Below are experts of layer 5 (counted from 0) of a mixture-of-experts language model. Rows are named router (the router's row for the expert), gate (a neuron's input weights, with its number), up (a neuron's input weights, with its number), down (a neuron's output weights, with its number) and show model dimensions 0-255. Each number is 500 + 40 x the weight over its row's rms, rounded and kept within 0 to 999. Numbers have three digits each.
After each expert's rows: a language model's description of what the expert responds to. This comes from a sample of Wikipedia text that the model never trained on.

# expert 52
router:484492512439471505550548442493537564459443486545512494484576523477447484441479517512554469485476495431485522532460461580519487444570441487562462458538481510485470513558558562523535496520500542441494444458508472535548526484493536532494490513438455539489540562532434527493473500478535507479577538480502448537474538535487513418548478508437506467453441485582448489544482495454504473561556538500500418443534485431477535523491445450519431543479485435513517497510529481474534522437473547517548543560498533476552437447465477438441470457464564460497514512543585561536540465500565414536479445505537452494485480470511464494507531448444541455553492530542473545429488486481486497459566499569462465445552505561544530492526513469551459417542478467551465509494446545526592497500511558
gate0:494504439491512522525439516524500485466489484484473510470458439490566471557521448392478473492507485447458485539579445474529560498506553486540537440462501503469432525465490469513451422432493471485484549437554479498528454532497483548452498563496520531459512444491516465500551523506490536507436400513496475371507482575481499509559531477556490432496617506527401502548467400453505472532529512534447493570516534557518476490470428458473506500567490570494478513501472512502495514541516485440527500542478500490501549488471450463570481501514518498518492530469474523558472470534417480526498474458454517539538511551465485540492462439473473465515560485434581561447478550494457499504480561458445535455500472518504549601523474513476529549578518503546528424524586473491463491517449475
up0:444415489450469522518473473505485485448494516480567494439475468420497466568470491508545496524469470470436614537511473492492505483498573497532518562452491543450490500459536464499514479440433554494510534503505508487471503467532521457438436511490533487530530476537527495486502545514539483498535423408547558518442514520514436513509520458536588438498575532581548510509551567506447537535453550438514529526475541492561544520555469512564477543462463510483511557509529599522506508488536481518490448498525484524387509416551497589511505513451500495501455466450478464519495519569595437522470530496382450600505391457515473536506480527491486572520440505521552557507448522473509449524509500435482460511439524494527535493515470500522504520480518439479516528488504507545463551504520478
down0:493506536480476548428516498441439485485533521597474503537454539535513452503562506521564442499521544522555521524480488548490516491530452532526519486521496445471418453517512494548518527476422539565427498461517555462487487500464530471533479506494496515519463526517368499495462454549490541550495505535498595445525546468446518496366475538504430469466459523497464462559592512525521440467498463548480456499481492531505504473528543470483568527534469475500591499470527514504505524522463439515429465572498461466514470548512541489505552397508518448428446526576570489434558500527530520552483509535558508473540586474522485466452541548525510520515489447504479458508473514437506464478514454486404514513484486531545428450496473504416498514428442512566543480435474496466520534477477491
Description: Pipe, comma and semicolon separators and number pieces in census, election and roster tables, such as | after 0%, 17,|46|8.

# expert 0
router:565535497557454553483540550502536511436498541539462586499516543488471558499483471519422477506491495527536491496529451468560564489461456511546484560469535506477500462489459543468502419472533516484493537501587543475528499502555566504534537422502500503493596476509457520482510398541449513476501508516499427494515490432535563455508448484541516497486628526497456497537511487470534589440447521468481565489496527547500444515518538474499472576553473499486464569501550576486487536502485455551469521468529487515595484528446542578545534553515506525537539558529473517512495475550469543534513414535512532461496475479519465529457479461519520573457423431582514442480535481479592450497498532532535460474390516477538468514462509487460472539461499513482501494546547507536477510410493435
gate1:517499460548434498518473507516530475488496615539514533542443435440550479472485530481508568525462489550445494454533510537493497527456431452505547485577546534518528515481467519443497550450513516465461457540469479483496516583488519550504485534479544558550516516482521500552526534505471485522565487529517557508493482492465619473430484522503523520519470501463502520466416547568491443461514483482452476573575442496464504551490467425443557527548477490547498476507534505556541526554493490552447524499356512422552496519409503550527546465489487431494536514491546467474480570468575474480579505494500500444462516518494524556481447463568479495457491462467438547545523504545495574470567498560488567537515501521484513566471540508474536526453417519480524515524503559510492520597533516
up1:423458458468516505501570489465535561378454531528464560559568496473486535546535438544556460538562531513513443528519413459478457509441532452542564485516481501523461520510468501510526483480481467487479503486496493517416454486493521470452542483411496532522510494504438495420511464490486429516576558510520548507452454496521604443505466509518506487540531495494518497466527517552476518449458447482514479493455536532445397549524505525446387487516540481542520573478534582494507451495482508440510485502476474531517536563427521514421492465425517489499537522552465561507510509582534609484468466528546503428570473538542482498462491529496547500510541430510510521541485490555521466477532483476521476478443519514528476545444429543516430459496502473520552504472505538417523534521560512
down1:498487442483496502531605509557568471456512506528473541447455515506508487494456490494466524436523512445513519505516529512526516477423505463493516491410460534516432494512493493476484520429491544497402464556566513487538395471453478558548465492461471488580424476502510540516501467497520511473468455499420558463473515482486475546551478458608541473492496532460468467437552508440578482445494492522458550490496593562427470476591538529548489488448446515455387520472525476487486502494474484433541499499523437494491512538536526564587529513487478479446446469464441468437478547524549496436462507487488549512499477486520454481512501563535448585473555527485533531524506460499470533508596480440477450530472453521428475525502405452514451527514521446477462447489517472528513483516515536
Description: Word pieces finishing short words after an initial b or B, such as b-ick-ering, b-ure-aucracy, b-ad, bank, and similar surname fragments.

# expert 19
router:527558485526544479469506560493509494499520474525383444541538530539481428544565510413501499469451502533554549489412423425531506498564482542444439518445484560552548504472534445471504582466516424517521473513568515504537548569579473562526511553468470490461547517522456432483483426491429553462530483500537460530508492517494497497574512424512492523492501501557544443516503505505499464597500483527496436483472541486498474555511429510446475467513496416529535442550505553457531544460505493515503454477509523561499515532494432509509524507586539510555541472511444545514465473484481522490556465489485531469427455493447479510480475573477467483446539588499544399520464526450448569533469507554497428472497483536577536505460545443497493477489542476536517515494524492480525485554455511
gate0:527465526591488414556494531513486481533430536455527485425495488527522462581470532480524475531506488535506503488511481485442372551483511454521475502472475572449477499542518475567475525514437560446506496463483581498545562463421551506473483536455466508459532457559509443502510543490485438454479492541512528559498436432432432470492528453493466563527526452577507521472509464489485444508428497529454500530423551553483570509457532558420576498519480480536495555450419460485472537451506567465508454511509494518462496573438513484453596552476520575478478481517457522563507511500455522498478415528505538572496532485482520501499521516488528503533541524545480573542478470474471492449490499396491553417523464517416510456495531500509501459486541523486537479509568480508452499489488500
up0:489536529563547572593536491551488533529560493510464505453461465527544542464487497604537529517477581478556521529514511556460467521521535500526528543487479468450478454460464468507495494455531505501487422507596496473475512519468493496489460522516600482487514558542523482541600503476492453495587494484538511475466563487478472420547510450456402522549524541486454447530508576492534569494449477510539607505489470443463477497507499456498535448513436413469467523487463542493439528507483534430487479538479509486542431521497509428425521490484521474421590517481506522484541439526504418454504506483494557569535512456507510436456525518519563503597514529539472531478492487486509467519506519437504508517507514583558563527483436495491489512522444454485500550533484487572480518418554528
down0:418530506510549518478538546540489503455473408434512427476513505486472484501488501499503507484499442470583427539556520592549461517503506570562507504492469524449547488593521521554564454503532548506519439492455535560486503475509482552552470467481492568421436528459517486508466550465547510494502476486519491572465472508487498555526502520551529484498449448551554491575547535466490499554546474468520545518461451501507538484492499557497478533490523442501450572378486467501498534520503509518540481502458417577494448490495490530522456416432475463492502492482613500481466432525531473425517468475517425462465526449459476503541547519554520428544514525495456515480493515594504489568514516473519478446550517500441516458532551465470465541595448478523572485518533549512479456512567548
Description: Word pieces completing personal first names after a capital initial, mostly J, such as Jay, Jenny, Jack, Jimmy, Jan.

# expert 40
router:448454531542533534534517500514462449503503542456519561499466478462500574461532475460486537507559474442557484416451489555534437517502505544420523477531490489477489536469505557359441520489517428510533460483506468522548536482479451530460457414497516460503454476461476460528476446562463480497448473445485527544549497506516486484530534535498480477485476466555506459471461479524449488486420505512506507498530481461430551572481567547527497535466498480450437578552467501534460473552569472547506426426423467488507516479483576552501553534462475553443527492528500511495557535519457533515486575491530491506463462520447569505441475535515503492522571430521449572458574533495465538554497469446552596515434506508406480496460473494498455504522451472535532542446506487546509583465532488
gate2:452579456484509440507499498569549549508525574519567497461526468481467590509525520487522427443530602389541481524548524484519546434500544518539565510472437542477541489543569514464461510444503533415494518457549471491454555514524497543478490477535482539455430564490483473441474496422522523496444471517432449471475486465516468460505465506459534463481514444474458489487440532547418536436524504558453434525546510501487543496504441492495459495488524483503490554469543498494476472439483323484497501497499505506540544478491466454505538532449536516540508442499513556554477460451571502530521540508535557469542493500488485515449533536472499548532526557566465469479506472495551476546453490499502516530433481434529513515414466456518502469468433513489478423471450512491551527489547432
up2:456565482526551444492517530553526543504491589467522458454533505478459594520521483437495437416491538394559452482561505434515519458502541544571586517429474498453543519573569516424446475446492554424447524497504469497473541508472508543524483434542517516442418550461487505479492513407531484494431469498454404485511478507526482503534493510510538464478543435463469464501419526558425503441495522530488426522516489500495521538482417514492460485510498455472467588498514507485495523467449396444484465517522498576498532477460494473475478539445503494536542479513522572546520466476562555498488526492511536480518464513509519532467519536498505549554511550550462487467501463532571497522494477498463529499414477461459541513437470461518471519492475493478478406504492531453548527496564435
down2:522456538493460486437568515536526489420464514545535497539469467459537535468467500536543473494447449464472509418540476443442546500551438467556576457417491497467517495490566482500469598429511503440510482551532424464567443484452497500534488494533584546447503484493482491455560479543522475464471482511506457519498504522555496489551547505506519493438558498465433472445458447511459489448495493451515475416546497510539507479457503516518434503529513518507531466598552488468496511560452554432571527565455518547456398434461531515471545505493510516483462498533426468484471488496482550524463514483491477523514415523506564545576403440463517504534469523493493523491597538454550533448507467493392501474517517511479540474506569519526510492530520538528472437482513478514523549480503413
Description: Sentence-final periods, commas, semicolons, and conjunctions like and or but closing clauses, often fused to a word ending such as -ion.

# expert 30
router:536607471544471509471486571465507509502499553563462523443496516495519555507540497550457463509482549471492437536511430435509574498494550471485504536501444497523559455544540501493459567521513492542517571520534527451507521560550565538614528483481502553511493470506506419543535360526487548493490573525499454521536482447523433496466514533540502578451549501509536497478500511523497475467465511508454552457489487536491462526508527489456470530461502493531463475516491483426519421514520451510499506526479398526455478534510477473545512554479478508481603514497421504513533509610529508503557517421437569467503468543520484434441509467555535526496457458531548478516509462487492432531504475501564497553455558452499539492446428519485525508482587582461460466523540459560477481474512437
gate1:476460459522514499540505475591522492525477595555499509482598563495517467564506460457514373500504507411502460506517521502527491567463545457525554523480441500501523566590519453518472423479551536520458474598517499496490508520558527474517466470505489491475539475443495523511552442466510444546450480497561450538493461402556522506440431569470498527520479483523557514492460540473493496508544469472489480461495517540532462502484542503549429475491524448453491468538504514496497478494590475478549515568536459591416487534408477499589564556576495520506487491503525443557475526512496495563537506461495531529463479517510484482499438389488466564500478494487505537557479489479460491476582489513571485540547524426522505494496453520467472487558537513490516493547536514528412495471534438
up1:462517458518498495524486464543472555525513506536503484477489527439531489502547517531540487568563498559456482522502517489524418480538486461468492453475460632558492522535515444569500524484468482601521581569595454489448418403541466482512487505490516505532497564506511472477488501479473490522489540488536494489485473408491437506446500544536506515447438474465475530456474496468476532512541481508515462461520537516504464464551521547501524515480573424498449397499519474566451476471500476404534456543510419536414489462521511446470492532473524570551514460458433518493472559486439516487538480438479547514510462505519438542520503513452495541467512396474488506559457503491479488554516492506618546548577551513537421476513464531499503471495511511439574510541542491454453482527496564
down1:541528511489520498506504529454500464524546489521503542548551480507521481462498515468440606571457516467521528443437526509509515410535485420439467510514515526444514498480481582441503553536621568470478433543491555450548539593531556529481543475526461570520556433517476493513476536509530533496534516482467509520546413500522508480473484456515560483529508486589587533537425486474530559473383582503525526500482524539503483564476449562445487498490511523518533548533503471530540478442521528442508490534522470476523447516473493463549510531419491533513497516537524523507499573555571473521456503466486468521482502540492503522462452542558469491512467568420510432477510378497499486454543484493444485465495533500439450451424445509495522472478576484545475509460473429531506468498482485
Description: Suffix pieces ending common nouns and verbs in biographies and plot summaries, such as swim-mer, cl-ient, r-ender, bl-ames, hench-men.

# expert 18
router:461526518438481491544555417501562555454440470539508500535579518470479499449508500520545491528464502431515506544433449586526492448570441520554465484544437498482490513552528537566522498538517550449482432471529494551516524480513544502517483504437454541461526546547447532510492505467560498478548562510499444559487543556499557455560481512453497471467470485572485517546470512452508497563542573520488461431541501450455494523480482479511426522507483426508523512519520498481531525457472537532564549548492543499529460430471464470482465457523540430493512511544583584509563434491567403535464472510523460483468439481501422490525528466483549469542461523548456518458465490455471500451553572548451453413560500561527540471515534485556482445552488470546481502482471557502574459503501553
gate1:444452480489514438532503532485532461564512476561479434515501558470474485426489558480405472501570527493556472457560553501531410487508487521492529487474470503499505459481550512526448481506476504600403509543528462466589496544533501499510510418484554567521486485471533515538537489492466467496439454489569479511477455482572487526500470562474518476445489509474491494554497525493480489507574468461553499462551521512487475480503604568497472427551553560453551521495433591534449505536480459469533575418488457535510531514486467529477535493505519534507501474492485500494422614457515472424531495524498538474488484535544556488515538455516491500464578502454571490528501453502569538547550450558494557500485543478528588507521563517494495471577504549384528536524487485530482500491483444
up1:572526464498568473463425500498539408481514446475479480523504537467513487446476528499536516514478446464587492466481565465437446471535520487565507518499539471459486470542445465637441495474501460548554464403493504484515472517502496491521468474568588474459529498591508504445594463465483516510439495500582509464438417465530549477513511460472516549442432614447474541480456468473484465501510457508569481517487518510478469466452553561455466518533462518506481469412438513458505463520522441455519548531422475486494531486538471521540467467485499538460448487525512500502485479488472435479434485574508594504528482511441527518567449546470584480407509533505532560493482475448525494537428483498460485524492454454523495494449493501507516493532421560504522535518491474491511517527512524
down1:447510454580544457519533517478535469476418524576480503540491452452492460493502532532472541594543472500509479468516523478515471561530393577488435502497503492545407508528505443455510398478518441488594565453475465462495520513442471530503535456476509513534435530489469485505545508489457494428527541513506515590540498492502553468490565492527522557497477487471524429512485461530491562577549499523501543488496507443461514526465526554542467530499545577466469537491508527490479527526473524488583483537409492532506516479510447514556478484491498507577525516521497411467484516448563550567421499488511513491418511495491481561439461558419469481565484567431573491526535476519530525543458577538556457492534549507499543479480553443548446469506462473451496511435489476539506487471446466
Description: Pipe separators, line breaks and periods ending cells or rows in tables, such as month headers and stats rows, plus list initials.

# expert 25
router:447530465494536519543524506510456467455461537476529543545480455453568495478555444446457537577489484467502451431465493545490501436547507547474488469538463474457518457442457547504545450532555486463456441451511452553511551480549488492470469463450469493453504514553492482541494472508502515465540500461568467538533545544565521465532510472483447544464469440561500441469518520460489479562548505510478461503557484458459506568488522537541504522423532513440477547557516538560517506474576526571460465463445537451494518455443518555546484550436542460517511498554545553427561452499434445490458518480545447528477473541425452523439538547524521486541543463431493563450544549462479542521458540581534565450518541517448544479484471467541483484557447431555551550435487537471530463441502493
gate2:528541535502457454525528442498570462557533560482528470498485511483482465507452507558494413519452538516487574551532543574560572492520458490464452491532496535442482523516565579465472525490511493543521522518548453541582533525460524551535568537493571514512482588484458510482505517498478416548500519515506474504498502511562469517489430445486488577462468448460507519538510520509450535488432433506456523532545467484435480515483455496419557496503495530464523559476531477467457553482464490456507573466496565495513555543438528475498466508447522568546465553526395452501498503523526486532574449490449505560511556476469515535483544440519486517489531519406502523550533566522548486441501522490467492513482553479523460546420465574606464474413447550463518491550442480516555555483500521
up2:531458521507530618485515590514631445452495555485432537510473511515522529524450489528456511491468436457456495467495514520525480589488503518517519528547520503478411460504487414498485529492531452502447518506498516508534573463484549488568501502507476519459502465502528529411423479478442494494544552467509544522552459437519516544482529510486442467572566489507509523482496508503606454504446464513517445529448473464556525502513454556450431518465482499452552435471488541553418479547512529473453460490463538500450476520486566561506510522476508575527562570441445513464493477560507524525453534547510486468552514528504537508509446477519483510461603537425551481410543507530575415504495501484505520496533451452568489524490470461475496469569480455487512569541493454457479517537500493
down2:548463529557490497463541437568467499529483413459470499538499527466506536547567499563565561501508480510446514470545479460511520569503434526519513489487463410486518438499553570517436502550434417473518569507493485530514499474514499503517453492524477492450455506518611554567508552486485439456485514533485548474525530408517524527441511577532489550502493521511528572533486449544464495531468556470507474465499555474479573514438525514522447427508504517557479501494405512527497536571421539469508494482461574570506490521513457530523522517566426448525492521473490471532504414488497565509526501497549492513534525542595576487495488521468487503504475428494512500420477478538621496534503588474498523449538456496514525470478482534557479525535466470496492543503523503491550437506448406
Description: Periods ending sentences, often fused to the word's end, e.g. caves., 2018., UFC., causes.

# expert 23
router:461508484520500500470549486498519502485509476585424388544575498484556506497473530511500461521460410469462551522559479542439390547511477538508435405521473560506492504505539511495512515490471542507483465505510458529533508494470479505437453464474445498544515462542535504548443432534557495528514526493469502522520483538482508445514551492532431437488451503495547489572471492482523480523535519498452439480445499465486532494432460478461436467544472495565530521521522513454458429526551487464502469537445567481503496458514507460450514426456557496432509416507521491491547456512522490498564493524543446553456527473565443502520550480440477436492495546555484471517518459492398503482491530550420498478513466562576581476509568447411531457548497425546503443466589548498511542479449508
gate2:502501540495452496443502424479492508482503505495505487470544555566515536472519468479504593537460549487580493493429496436445529557515498505469477536525482521505582455466441547464489535542440490544502483472499507547466509567475433479535518417533423522488526514626520465461528475435483522466526415503441592527516479496507418539553549545583474504436521492501511480497518569506505479515532486496532444523546514424525506473465551473468526568488472500455542511469565461496485423487566463499501529507554476507566471422598546504524452526515458520504561403449500505531543520525433518435546546580431487555503459484575470469452483604518497533521459497465515497518548489480425560536489492446482496549529499508512511493514463496492555496532496523527558436505473497536494541535491468
up2:514492493501554469534457550522476528595454554514549513536489480472515438503520499501489403441610532519436478500531543535514444443484476535543512443491508486485406574560491502518514521475545545456477508535484460456470525446565576520435465534435585473547473533422463527580528452538555437546541532483491474503469512499501541452403443474470480533506498492502464538526466466496476584488454511516434596497482534521413486486488486496517526462456521451531491427509376511499503515496424558537468478509490512480507542578439478465490563468481547497493481538614491504519459524476593501614534469463556484509492496534452510554549507417491480504493495478534512490501453487523520461471518483523473517507488498481501494526495457506505438493459520512462423559466488505551481476493496541
down2:523386536487479475577464496462454481480613524513484483533528521476479523529523552494493561495496435507576544474541523454513379503460467506452541496544552441454468520482533488512500464497500481501508556516430555464507498500493499466523521479530462456514539511549442469618486497453502506502483487508461484572528596538506439543564548595518475443490513481522511520571445518449572466478491432587455482475457464482507470530500503514530548485484460503479546533493518528530471488515514554520589445501569475565516511397506567597545482453431474466468478461469462462487530459515512512541509485493495512515501573481589582494400504479504509496522470479564497461429539504491482547507445519456555471460537498533427479539551501471494574495477502449529479487483540504454477508514523457
Description: First digit of a year, especially the 2 of 2010s years after a comma or in date tables, e.g. 2018, 2020; 2009, 2013.

# expert 31
router:444523526431472484550566437516576557459444459542503498522579493477446510436514471506552500492464478432502502544427442589504506452567445527560466475552441510467485507555509548530547515539493548439489444467532501514536498471514533507476513510459445524458521578541453522518479509455563505449536549524505457542464578539510577454541457506444480443463483488556468489563463486449515506548538514519471471430568495467470496517491477466494408522516483430501538519526534516480521514435475513547548518537502545494522437426480465476473468448504540468511529532547586572494541423502563425550483481490517444493465450477508424495529504463487553491537467498533459502425477487439462502460555517552470441418548516566529526477523522497561477448533471467550475493506461548494578462516487556
gate0:483489494536504466475453493495473487603476501488550443541488500405506417554494563500453474401454501473435524542551527540475548525489535475482514511509457527485456461522496484502438469504450492510489593482522498472542522465521473585515495506496456507537499550534439538478436545543507451568457541511498534538491480528489434517448506476517537507567467527516557468403511488556500465537463479438520490487498551446577547515524520495529488537475478568465413485516453533485536513497480565453491531541407521527501611458467493516478550499460460521552507533530434420520437455496506515536462449516462447492481520537512511449567493531417476481511587528457545541445513477496524516575480494533589535487521505434494554577453485485484499543433475567477512486542559489482485446490425424
up0:557437479515472513452462517532450518496470433421486479556457484566562529500450466473473493494467467478496453508521485534543550494545441553469525514471446514460512510476482489502469534426507489565526505539488468506583491483514522487505533485432462428467446569468520489472473584544498520532529491534446471502484528555478473492507421558443498506597482384531473507526485449495521555507475482540511451515497464539562510515549563473532496496512537487455525467443463445480500525489485447472475461419523510520490494536518428490464451559532487564581449486495497561486483424491491445583524524501511399522477526479508557467548527503579414536515552523478537494508564458422505480401513533453552481443495582422484451546499518509555513541467479452527527490444503457487594533460556510
down0:489508504481517450533459421459426480555592464466531491521485428532385459462528594556458446484512544496505554598593466538485562475449501462497508557492474492476555464471528460518470485525510528452536509487478484522410496472519538549397585509449515528593455516510467590529466521472528509544530456542485441483538448464441464577452487504516406542553450587484476485472511506520487521464558507523531546464499498519524462541566518508428484483480550493531513479473558545516508458522511564497445477555467452537498543482521473491471565511449467464534551520536529481542527466442523552570489468484538547551486474453457470491450455524520516463501466481495574481519490533488539477524461576538498499479516516527515468543516478472547560516475543475487462570485441501508467486476436451
Description: Month names before day numbers in dates, e.g. September 18, and common words like never, still, had been in narrative.

# expert 21
router:516551483463467516561499426428448466455484471505484562442537507503525435538456482437488450544532545555458554496451483452524550523521485367550536511545467534571467521480505483494510486494484455522509513494505415474566564502568560500529496569461488492529502530452528496504515455563520472502511505467484521504463523471489550472498550456471507538519491553552363453555508471466558575487575524463499402491523530489567429508482395561528529532502519495450482506524472511512554482510506482504496456545486564491516471610556468466449561454488560434504510545497523512529498477493550475492524591484507490421457564487482505526500523458452501542459538485519430415501479553490412456516532497396499512543470471515513546478506511481558503477510535529493442494485540477503511443513524525
gate0:509473527492532479498491527489488456495496503586499471442477553567510469511497511414539422502511569451540490567481476445458476479521517491459528519518547473471474601486413474482482529581534497513482547419466516494570515471514553503522553446566482428552536460500436524506467562543493535518533483493514526441504453459399461458557483536531506519569486510402458477533587511470474471416565492506542522494443415531496446538424530528518493446483483522493468566543541461542502507545519454540508497471511466473494522502483479408510545447506457431450456523437475486489524513464498513527484498521470539460535530514556430536497577482431485502433544500547477448414481552540530443526454484453491546530544548452494509487549407503492514424504541489532471547536508460470446481482506535
up0:500528566515462493523528486487494529492492538478438553522510486514453475475463510542479517497412422512520511528500532462521489513490503514478528551475479563528468514535509485495470493526472526558537457503513464510455500532466509531524432573497514529447470536499481490481504523444537527483434448525507504544549484511562562515528578505507478579435494503540526420528466481482508525485493523518429528507429514507526449482497442437491543575525489462473515455503505505525519555474524507472512561568450492509517486398474477621475573529514610574545496533552484442547541561540480458471551509514558453511479465465431497543535376458567542560486490511519500508640484458447424619475538556563495475437485528577463483490521501439521521481447506526518480451492491514482550487490428469
down0:581506560549482508552499523454480534527512476466449553519492511440546506484472514487459491529565498470507580490534508564480476493467539607471447468535555522541488523510531535505528538499515477494516473512502500535398430508448421553457462497445592463529567471527492472491480507509491562510485495492565523514476526422511560507495560489506469454493529458538477568388500469549453432472439605589455500423482495468490470402500458490509587452517458508492518498468412471519493521481515512475457489497474473467490498513530531540477484487447543502525559487502580524483495449511468493538497484535485544492430606488432432469556434497508517517503506587456548563514542444565497480456425468467533474502483569458461496557446545493494502433473535469499460466549467486500537507536481518
Description: Political and election vocabulary and headings, such as election, Council, president, Senate, vote, Party table cells, and E-lect-oral.

# expert 53
router:451566488509528490476444472501443485518502490603498448477529439529478497563623529521493519537457547486523484538554475493480453521423534561415477517512448517582502521476519514492471515543495491494568529551560477487474522540453432433442412493451480495517498501499551486532597471479483506495494551517541462473488513497510495566513570558590522495507477536481603437565486524518480497439481485501489516437474547553508423450449409516501489520504485484561456469474490541454472460557500456450501416538531539572475481485526482507475477510492529500533548381480481488537500507555441522529570580526536495471485562518504514501465503594503517523444467438497581463534517482485493440580478478502483542547506451551516557492523552423486522548488541445470465529512477504524511509498506472
gate0:428509481455513509478532618483500557481513543520510430505503494465563545524524475429502511542463538474505465546399440526421506510502573454504515478523459547450478508486497534515505518535492487508524506449478499488557536445504529514515495548496483479459550448521535471576567475500421469499481464530491480563537457558425586501463510547521480528431552572438503483505497510529559511500493468536482515411519611509503450499400443481508491480517532500490464434488523509477478427606455455467509459480448506505434528485587456546476565512530492500442577467492494505549467512407481524441450533490529514503415514546499588452550419520537500523520540550469468491520473489511436527527532480472473483513425480537489521453488531498449522532510577479493469505579432523481489502536510472
up0:473451475395505489448492557538452530508481542557490425505493525495527490545510466433564469487481562537503452507467448506463484479520497560521525470499508504367521509465493489470480471502524452504510427513542534478532495501563481454407481571537499490489540381466478477522500491551430426466470515501550563527536542544493528491538511526472487498532554494467479537568520509585511464459483557501504504493601590422471471511415517479501435381438509473514459494485528459550483472581502492528493472438521422529456470527544533515472522478455474511486516500505526504484460510426530557490488549491512446574474511539482570529548438520482452478498571486566465500542490534480510451474511481536455463435492423550493436495493537529459546434467510531508465500511506405468527515482448494
down0:464550516527526480512533503564438484463504547546420484574519514577544510599527531504495461447531517448535441554462530421480504457516454507499496511533539532449536519530515542534542459485515534486515522529563527508543542465521445589447454557405525484521513476536458505512491507497479526483525512510483408481512531530471500594507463466459465509428529450534525503557492557517480427467477411459527437515443561436553494531441521451542497485480494571476486505460481506452476452486481492523520558492526594531526447407473514481502488445505493507453569508506449537429462540473428499518539478488472503457486446539501599520459498548571470495510501440574473472548464427492494537506492515490521517548531439499475615466527460471481495457524472493546539495482530418500562487496464424
Description: Nouns and verbs about films, albums, songs and broadcasts, such as album, single, issued, opened, released, in music and film articles.

# expert 15
router:470514520425459506547564430501580525441449497536532499524571499482499470430511478492544516498457478426505510521470484576526523456538474508550459465529460491471482505563485550554536492530508567443491443469522524571534526478490531499462490500470457515482515574525462520507457491432526479479517549494477476549465591514493571437525499504444506474498427483571468468555433464463501519544535534508493462439543464491478501520514470461497410520501491421504547494518524496471503498468490556523539561553509546493532439462469491538480416452506552467486507506566598564490551415478557398555446482465551478465461458469508414472530497460502534503515461528544483511434444469474483503456554509566462440451560485535554564463526518464542486428541460458578483484498476540468588483547503502
gate1:508583563512497477548503460540580548473495597412557531541435524467580476520476523494496553462516496545557494520508533490534487495412512476497506491466537485585511474526538490504465446502472524556500552545457516508500485494489537532474540421581500477486451524420556523447512502510505535466489486450473561528531421538575563487460502539497488480490525477465490447511492442540549519441431441523553489477469477580502554444524478554543486498505520532480538492436559508567564493530523536468471554454485411491536520547456526571451501487437494486526508478542503481556500525492476485458429424352497532452470493483466573462527519507464489470543529550512458509533447481508520547508520499549562551519519531448505447490498482471480504525519537535471460498548431565513497549575584503
up1:457449488532563510452525556498410430508534422530516517499569476537479522518552482432531483545459490499477439515490502507467513486547495482495552497543486463452511517487481524523547558504470463505523437555543512516488556481521483449535501598427499495562561505526422494568462439512485479547501489520462402450547534506451495466537463495516471477464446535512544537476488599520523440527528500511486494527521506400496465520497556447461491529539473509514464533587482494399438487487493446542481419541497512554474418427552445471536501508574499508518479522467481513440496523500621554510532585482460420534496454537557474509498457508522545544451504453515529478514549532520508488497424494529464520490484498515504548492523502512480544508513496457554605442450568452487517525486400497
down1:483506521558493558455466468407510458448511471554511522512531463522466576414435490518514483520469551483466464489490460506521511504558492475486520428518535498551543505499413502546472512456531466504513531564498524480586535547492404553505523503565512510570451498488471538451452442444541498476441542451507544502482516501573584463473494448456516466531538487488484500484566489544456466452500468568605504522490567567475519515547553532467487559478469463550552471449588471447471560478535512492498546517541461518542440512488535527547487550509493506468486524537585488554428484495503559512498403505419507564483513480543429481446547510492460537520430501469512434524441510497488465482513502564497500561501526571489474547464496475505576528422509479518430452502445425453480542485525487
Description: Digits in tables, scores and addresses, plus US place names and word middles like Elev-ated, situ-ated, Florida, Kentucky.

# expert 34
router:491524523392440483556517528523532541515516426568517530496550511523479527502517473562553539514534450503548501456472400552526507465526518529536503440512469460404453535478464532511484497557454476496476486568492463502548480438498553511491479471517455554447476508485514547500497479517462459487452445556491578437566501516498569473545476508468471509570516534493445531490454461517475434466571492464588491454544431488505473457463455537496438422432507479516572524491473497521498468432502551457569490524526541489530526491510430451477473495565523503524556563453529525459535507527503451537449503447593523455522439443498462481518552483458528533509549477448377484412491504463471528458515516493501454461570572442525459492493418467493524451485474547482496469528444477513503499510573541
gate2:460497581488520422535476494431433454517496502556514511492539553481514423519567545553448449496452464453541465474519486563428479501443492559476518470438547448548451378459494501525429503516539466565539492486487460555515562509496447464519513513489565533490547459523492403505527433516498520519527447483455428488447453462499514512508519496576489497478422523490510537512585466483410494455453557514555545508516461475463577415559534498504483547513500505521510477543512501495490515481499501466523486540469457551476477443552548579466508513580503424469464446460495457474532506443471501510451459533481482513521497519516439509466475548484505465356473530486497482529500565415424469539486511533553478495495502553434519501475484533488510532493503498502483447505524516464403566483459491
up2:462508469578487536438515548607518505559528470490489526512485471502480470431399479482514511481522506526500516521480482465461521519499493435461536455507478513469519536537514540457574530441462508497494517509492486407539443480446520510565516517472456422479502563539482515605539537530478501489448521507492502440552507574455397482480497497436512531508551481447485452474470589502623466566473483529434588465447539530476492526494485500461499479507502559524471481392500484468527517521533491528504525467436560473503554574464433479506531517420507512449501570507514496488494503489524532462539538494469517470475509537453566392534458454454517508552492574486504481522522473596534529497483480505429481519498543539499461525460490440474587480485502550457559523554566470499573470479534540
down2:546494478478505479472557482489520544499485462490489515460520525487455539504518473413459457515484579497527450486469485509508551479486533498454532449488479481454471464415510469474446469491574486467504539521466504498472492475554518481521487472539534564481457482481496518652564443516532543516525521522547473480504533492497541464570553510522467464560530515416534475538528557522426441532430522504521476498480559455514592517459537545492538436484533551506496505404521539506463448510502502462493426499565526455412510466508568482495502491517508467536535458429502482554461478554599500522521472467484504535497486381482429568449539506453493502554506497465573543497460466502523551459560502450479596512495471519597495569481527540504542564491516465521416506526488462584490465426509555
Description: Words about rulers, states, armies and law in historical articles, such as ruler, rule, army, government, Republic, religious.